python train.py --d_expert=32 --d_shared_expert=64 --router_score="softmax" --normalize_top_k=true --optimizer="adamw" --lr=0.00139 --dataset="wikipedia_en"
Below are experts of layer 10 (counted from 0) of a mixture-of-experts language model. Rows are named router (the router's row for the expert), gate (a neuron's input weights, with its number), up (a neuron's input weights, with its number) and show model dimensions 0-191. Each number is 128 + 32 x the weight over its row's rms, rounded and kept within 0 to 255. Numbers have three digits each.
After each expert's rows: a language model's description of what the expert responds to; "gets" lists some tokens that make up at least twice as much of what it gets as of all text. This comes from a sample of Wikipedia text that the model never trained on. Tokens count by the router's weight.

# expert 7
router:076106068170183168101118152146170120084089116131139096140077059126149094133134129178151125142165127122153166122082180157121138089133113109160149166140107115150096161163110128161165123219175086167043167158088144152127115184148089137094137162121116141130085148160115166138149107155186090104137085125133158157107143090141161153149202095146127122103120143154154135127057089123107076108099115154130146107109084146089160122110179140163085150137108173219105125148102103135070186163148121114109159189105102102126109103150120122090122146091152117147140029125126050118126146124129116176
gate0:119078133153151119152161112116138124155134132141152138064148140185120163180146136057180133084180127164119059143088116140112185084178164122092133076125164152124091182154104121121073104099057133136125144107103103093124153137095119113094169117158146089127135158116145163145113144149163174124135084142141051121087110127188085050119172104105142161128203114119127188131112088108104111038127126116141217145138115110190130084141132138153183164125091184100086158138135173078073147140095162151143128105114119093121116138152175112101189140124096092095151140127107143188144123134108080113
up0:130143167121092137065093160123103126103119084114094145186109162111130104082123157182115110169132106109071108077167138114147112179101066123099104145161115126102184130087082112132140148116198112083115108120136178095118092126115130136149139092097135128128103048141161097108112132121059129148170150090110152161162079145060138109121101140107147100146093168142105068104121203172149153151154153077141070159124131159133132173135113168099117117098106031185171123096156094176174124107131119145084128109138119175129161151144052163173071140152111134131174113106110151113155105085216166121
What it handles: Sentence-final periods before a new sentence or line break, plus == heading markers and |---| table divider rows.
gets: ".", "==", "\n", ").", "===", "\"."

# expert 27
router:148114182169165170169124142100166194163122127169078112088142153117159134107136141095144091051120082141135125086098190104120128154142161101111103116150109103113094172146112110150121158167189113149123193115151144081134145098127098123111190161135169128131111141051139092078121141127137082074104131150062090139165127062096119142118113099165166109097150167155144180158115156132116136135044133074098139099150110105144138104147106127088083150091166155096157139123125199130135117108115069157164086103100134137100187119091097094145202046118131178167123122144192109162138186122079128115
gate0:138085113114128145116118113076171124104129173120096127093105102163108145125121080104203131081126138180121083094095075134138225142163127104112125039164115074164109180155102120138134165149089175136124105080115170086141150072069086129122114102162185130163077102140150119123152135163140151138117099221122100099181116151079103134146090120116125077138089185105164155122140056116115145107141166103180117178132130099142162099127158150155101111132104138046170162087105113109142081098082112108171106111127141145111145119148129068164104168134202092168168189113144143118122143145120139137
up0:109087116062133127091076084082190113073118134102126157111163111164122121115137102084174119114081116134100068128140086076133187122169040085149146055172115093175122156162089092104109124118161147126124102137097158114146120028077099131103108111167159150107094094110146139131136143133155096182153097136138138123227085150076100093189117107149106076147119126142150117147113112126092162152156150108138119137121099120110130101144139173093119168169108101160144096095104085074120139137061065152105117146157123083080152124117115075188094110141169091117166133112133151169111158170141182114
What it handles: Prepositions in location and route descriptions, like of, near, along, with, from (junction of, north of), plus road and river name words.
gets: " of", " at", " with", " from", " on", " along"

# expert 14
router:110118127134093141143125123105148121104108090169123101153150085111150112089068107158192151177133138168112115116129151187185161120119136139159112133174139112091167176090187099101155157159185071137059156173073144133085140120164134116138164194172136142112193104138098140116169119125036171148116054149122170119135155198056155115115154134131156202130086116091096161090073101124165102153110148111144073120100199105140187088104132130154168157083139151130149163164113070187165093129152138131125134111125110071092076118114200131110139095124126114143129127086132110110123110126139129142
gate4:115127153148144172109095136162094106143159093114089160182164182119020173113171102160133055145116125101104076105128105122133103147104106144101145127141140103168175148137145155176122109123183131074106142143074138178131090135087068135091079146155167114117144141146098113094104172175121126100140101121124160157182136112084151198172106143151156110133120145146166073120091130155028102168075085144121101134163140127094145167180153146090149117066129101164189128074118109135121085166136139068121140105154168103116140097140057087132137163127100147188174158112187125158146090100141148136
up4:114174118109151062133151126101145106120125195103146104074111086098203106082106184067147160103126094117139137133165190113135172077155151040143141117115121103119090084119098106095157144155166127152136156112155090088118130149124154132158112109071135107156096112126122135150122136065137119155121163107112107131130164092142110087116135122103099133132107099143131225147092135098147162088159133117075193125117146188144073095085109073112053127153086141164110124154091151119116115105109090204168102174121179118106151120083179150112119113121144098080074064158051165109165140096154088119
What it handles: Line breaks after article title lines, plus possessive pronouns and 's, such as his, their, her, 's.
gets: "\n", " his", "'s", "'", " her", "=="

# expert 34
router:153121115102094156112090123067118132088125151116119077131144141175054101134149125140148104167138078134097056176172140091114136120086109165132103175063147130136162108135076132099158167078153116138133080134124154121195101112106151117115119134145121075144080098177174146123124114125120129183119063032114111121110148221108140094104079118102090178095171103063126041112070180127127141140145119131150139101111132166126110102162135125173163085098100132160118092074168097151150139079161064123200134194085107072148117148126104142097130098151135117123099146155147107165134124144144108100
gate2:126128106189175135163181160127105117144145124141115095137106135157105126177117068088108111096123109155151175124146140116156101074087187094118172158073110133142142151081120138113126120113181181129129134129125108120152115107130095086098178120168147124141124129151102087100108151166163190161109082153090103097130126074107111164123093187112151095145116212153129190135160114118135098083140191082094141147169134120104216135140109170143139104145151135158176088155097154176119111164185159075098070150081103109206069109115119101136168132078148174156042146091174107131079136122150125178
up2:107144123201188162144165164141143136123166172112121113148134092156075100195124088118090106137095090137131187137168174135117101086098154070125160129076127135179142157085141178100150146117185176151154142126120135115175116121162119091128180158192118114115101110167107130106130156129142182170115085142101111102107135089092124141130102172095173175114099185125136162156113131094175063089141186084133147153161111099121180154142100142175138078142147137124163084167129112140143103128215111062164098170070112136197133109101131097128172101110157162154080167107186125187090169152133108145
What it handles: Line breaks, section-heading markers and parentheses in music chart and release sections, such as === before Year-end charts, (Billboard).
gets: "\n", "–", " (", "===", " in", "In"

# expert 30
router:172162104100136184180098161134131130071095162115113114144143100132141113151130149054041141159136093157074136145134169145094111136068103131165095154138169101136130137105049169140174109043161098122119138101164172079188105072146134126082091111062123143193122066162166169137163142147170140149111112150185090174096066185153104127151143131128157169159127088124096087149133072122126129176145125149122123155131140094141123095159090143109169095110082161120127113114142155112147113123081142157112149099149165080056152079134157125121093122086102145148140115132136158043117124128094075157
gate0:097156188201112177172118131150146099135174105175093159111131154162105125110162106119101117090145205170103132142117082141072096095171156078095112134160141123130100121151161193165175100138187175133107148091142148138151106100119050145159151142131200171146094148134060070115139111159152123063159112132147081159110095131170096077149063169077065146074131111120072155146143123099168125064105097044112101143173128108093167126116132145065078125118143145147122152137142158084143192128145134154111126096096095144152121115118121119119166128134143122133108150068165149108144073155137135113
up0:126040157155103145211115103145106114151128102165113172116143096114188131173101176115120173164167125191066129162107126173103077099190140069177085122154096110168125153138125063153147108095128158166068149108120132089133140089127117142154098111091139150156091134160089113120218161191153162091165126071132101105162132144128123125114182137099086085096141115099100103118173161110155158139130111154174117167132118139114135161150150073083074135122105157124119186162125085183103132113118137146171167105152102105126148113155124122096064092137131052086168133115143130082161118134071179131
What it handles: Opening parentheses and prefix pieces such as re, un, non, inter, post, mid, under that begin compounds or glosses.
gets: " (", "-", " \"", " over", "/", " under"

# expert 62
router:067157134107087174123127122122127136112080156132147140108161131052079146128120098164142074227141140142133117113155146110089090100102153132119117111163166091119080103176109151158145174167136120147109141110118079132154144132083142097144129102131100150138096139130133087138177113089160120083094108150101082204080061173115073155168100215096160151121130138111152127144165057121155109117102165077105122114124114099147109207176129119173115125073105180107092115051108138128115156120143089117140145061091098168075104090162120118115128084162093098207143181097126160118147173147134137111
gate2:088139127112086135188166085131129146103115150213110165076102161101125120121136120078189087124087160111113130063111180130105127132132190165074122114192114112126153097162152134155126078179127141132151130097158037093114211163108131092205115213171104121131116097139114173118103143195121160146133104070085137130115129112097151149149156188100038158167099127169117113113112135112159154160049115146128153135107141109123118105153104116139150152174143142186122102182127164103207113108100087109147135137137108147121130130051135115080139112094125154139146157101124164109151150136143130112
up2:103159113110098165111050112132157134102155087120125134086143119098155096025130135124222087121117166121098148139102191157148140162096168134101115101176139127115109168162173085120086116130106137163177109025130102102140141126122100169128156166139078061132143157133113114163141157180175164125198074138094164158106117112110077155113108167156084172152147087159098122088118123119129099160094123090156084134122131115103167126121137136132105160136161158161131191162106169160122142100119085111076131140095114147106157137061095112098166113129043187133131157126168128051132102119147130166
What it handles: Second and minute marks in geographic coordinates, like ″ and ′, plus articles the or a before nouns.
gets: "-", "″", " the", " (", "′", " was"

# expert 41
router:097086145103114167116087118068113127128127107169155129134106121154120152137165157121079101122132225154115145135127111134116088069089155110092138125179161136156092075137138159169092144122085094144151118104124140117097084117111086126149129194144099184159151091058170115113125193127139104129152085092052147103153072167123102119213135153126089157090143136132166146116169066121156138148163146080155172174134070106158089140175082108127111163156139095098159155100138117117097115132160133145129086157136110210123155154134160162132150096108143085210066173169133181175105166084110109103
gate4:132101030157115161108136117100142119157117169089130040123192130151121129138168104163114084128141125109107143135073151153134149160149171122082108102175141164112112098110113122076141175127045115130092163119098149139131110051092111149125159145134088100123151104147155165109149166090112118080150149086117167083084133160122118130125110081069124196078160104109139150104122138097131111130200102142183162117089196106066146129141075097211114157128148153126128085118150155096145136099133192113151168097088074137132161067111130086095131111108092162158097137171130100137125114064172071137
up4:164038080096187123200164120138120140129128153176182106150105104127178126120130126119089115121166153127124153148095167140146140154143138131163131131131129129119165136134095132116134155097124125073126158201043108141138145069089145100172142176087103121149128095124174204128118180099119054125121068092130164109159199109140114144104147132112123159103168130112176140151104122170179172090146088152071143160069224107168183115156145069139141109095145119099126144183108162130179122104152145090103161140109122126130094089032065098130109090105118141125177115094121115147126112146129128120
What it handles: Prepositions and punctuation in death, birth and infobox details, such as died at, aged 44, Height:, plus New and JPL.
gets: "-", " at", ":", " in", " of", " New"

# expert 58
router:133151141172117155159111087104222096132154116142144123090169109161107158139154145165116115110115129137150145108143119136184118122142188103148144117128144084087145156166158143164113116127115110144148146122105174070069179163126109145140141133104138159116136171190090170139093137078103186119120079158166096125065128128145101123109081156095123177089177087089160141094149088098121095135168140106168067141139125124083130179142050193115122164127176185105104139096132137125098130141129153181054093100096087074159092101170124134125184147158154155137149064122166113033104070140163097167
gate2:213112118119098166161126079079144106079089131198160128075128161165147102086078079121132204118139128113119097117115169119132137161135156106164122130164142133100128106181176159146136120098102135132096126170063150151126158118151154153135195212097141157124180120164075173139065143174122138115086109112072146133153161129190203141183114115107074115184153140171151140170108137102144106138121099128115111091064125122086120090081107091116110138140163152125070091131221135160111070102153180132130130131163131167136137100111110127040123149107135144129128097150136173114103096121128116156
up2:085097109100121185106120143141125142212146134059059130164128142090139113170147172092131040158102116147146130146142095105116152133123148160110165107141090139174160176107085092107121101168136142156168160103179102124114112138094120136119104059139090090076091121098160092083165151110139115141129158166126156124152106086068081157094115146156201156103089119097103105067157072137165146133134189146109161131138140133166102174120175140144120099134103136144182184135055109058147134113104105099133156135102158085071121135125165087189126084168116111137130165117117091148125184081097150057
What it handles: The word the and possessive determiners like his, its, their beginning noun phrases after prepositions or verbs in prose.
gets: " the", " The", "The", " his", " a", "'s"

# expert 22
router:109148144125181124094075142095196151115087169116115110132169140127099095134208217157178159092159132077149135171105150215119092132185122106080117101132199085134126086125146095171131096177181085142180178096138109141130148131140093128166170134161140141113124146130166105107126093125133109111167114101101162137142173185080087181160165103129111154154108106185167139165152121135119149111143168096120116092090123115117173127182114080172073147108125143173085167059151149143132107127146139173129135091106114080115179139085093165189117141115050113174093122157136119152154122106139097130
gate0:135138127143168111132069153135114151136160150129126145137147147103112173113150144099134102091152104137087117151159135141192129144141069159117136151173139121099163124117104111084175101144128104117111153088217144140081142081137118121119169088100127156134167148155159098106080115076113166136152142156139106147098138153162118146135138194096103180129165099202137116107135145143195152117092166109063161139180170120186098081100119137143146110153139171141127163164177132112113090074111095184164127155202082126071135207140232140087119189128135117093139030104138139115114130131186183140
up0:135170138154128098089166150149115130129187082090122112083171165121099091126130159141084113112149122125125163092106128123179110138125091107136138161136180129111131094117139159125195123138110101086207124117126153170160097116188109183139187174136169184095117134107173153164159161115142175078110110127124177137113078096134197101093170159070084125158074099180126144169072155140136164132103143092150103177146151131141108076104091096112127123089091132170159110159189115121112122105110085151154123100167074174158072137145153158120162193110136124142103120104032087126160142112143119225
What it handles: Line breaks and connectors in sports results and record lists, such as breaks after goal scorers, to in Promotion to, and coordinate markers.
gets: "|", ")", "-", "=", "\n ", " \""

# expert 49
router:107104159158096173138082168040140143167116099125125108107163162147145128163137129095132102128113102155145150142138156149144104111188141131114128136110205174141090048134130134198142187106154123128166119082177136150144087140153080139106113180165147189141098075136100126101111160117179179118096144188117147072143110146089125140090169095125124150120145038138151166199135060130099122147146135128176092156145139092067086108176123142132114132163088059126148108120151130110119125133167154136200139155134152122146113160108135103130177174109189095180077166132100137186079119178123133173
gate0:125129119141088209103150104127103140091110115149125154111132122187106085132197144149125073110090251127149141118165128185090111054059149166094065156131138239189104081138124119139135167114150117087095078109153109133125098149154097161067096196107170173129123167172114107132136163142172152149092181152127147118116095093119161192127122163107114124083137131103122123127097101155105125145091140129171164132139095126063142065187118148133133149132124155163203119131128131111093138109151141113155133159145093142126142142103155182121150130177156185114110076111116126116110159134161129130
up0:114160121167103111171141130077130076145094137099118108139121128127076162129097130130197159106133158132167136092126166098097138116192136079166184122144133112126120108114149176126126160125091085164150149117075195131168151125189115132160119097130158123138106147151200128064137081128140166112119055112092060134147147127174104163160140118133131158166166114141138084125161111091153154121082155094142124171122120154192106139101064102137131129118120103200126097077131075205089112157089077124130183136028144089127124130199189113078149135161159083103121169089108111111126093130138071151
What it handles: In, of and at introducing a place after an institution or born, as in school in Youngstown, plus month names in birth dates.
gets: " in", " of", ",", ":", "In", " In"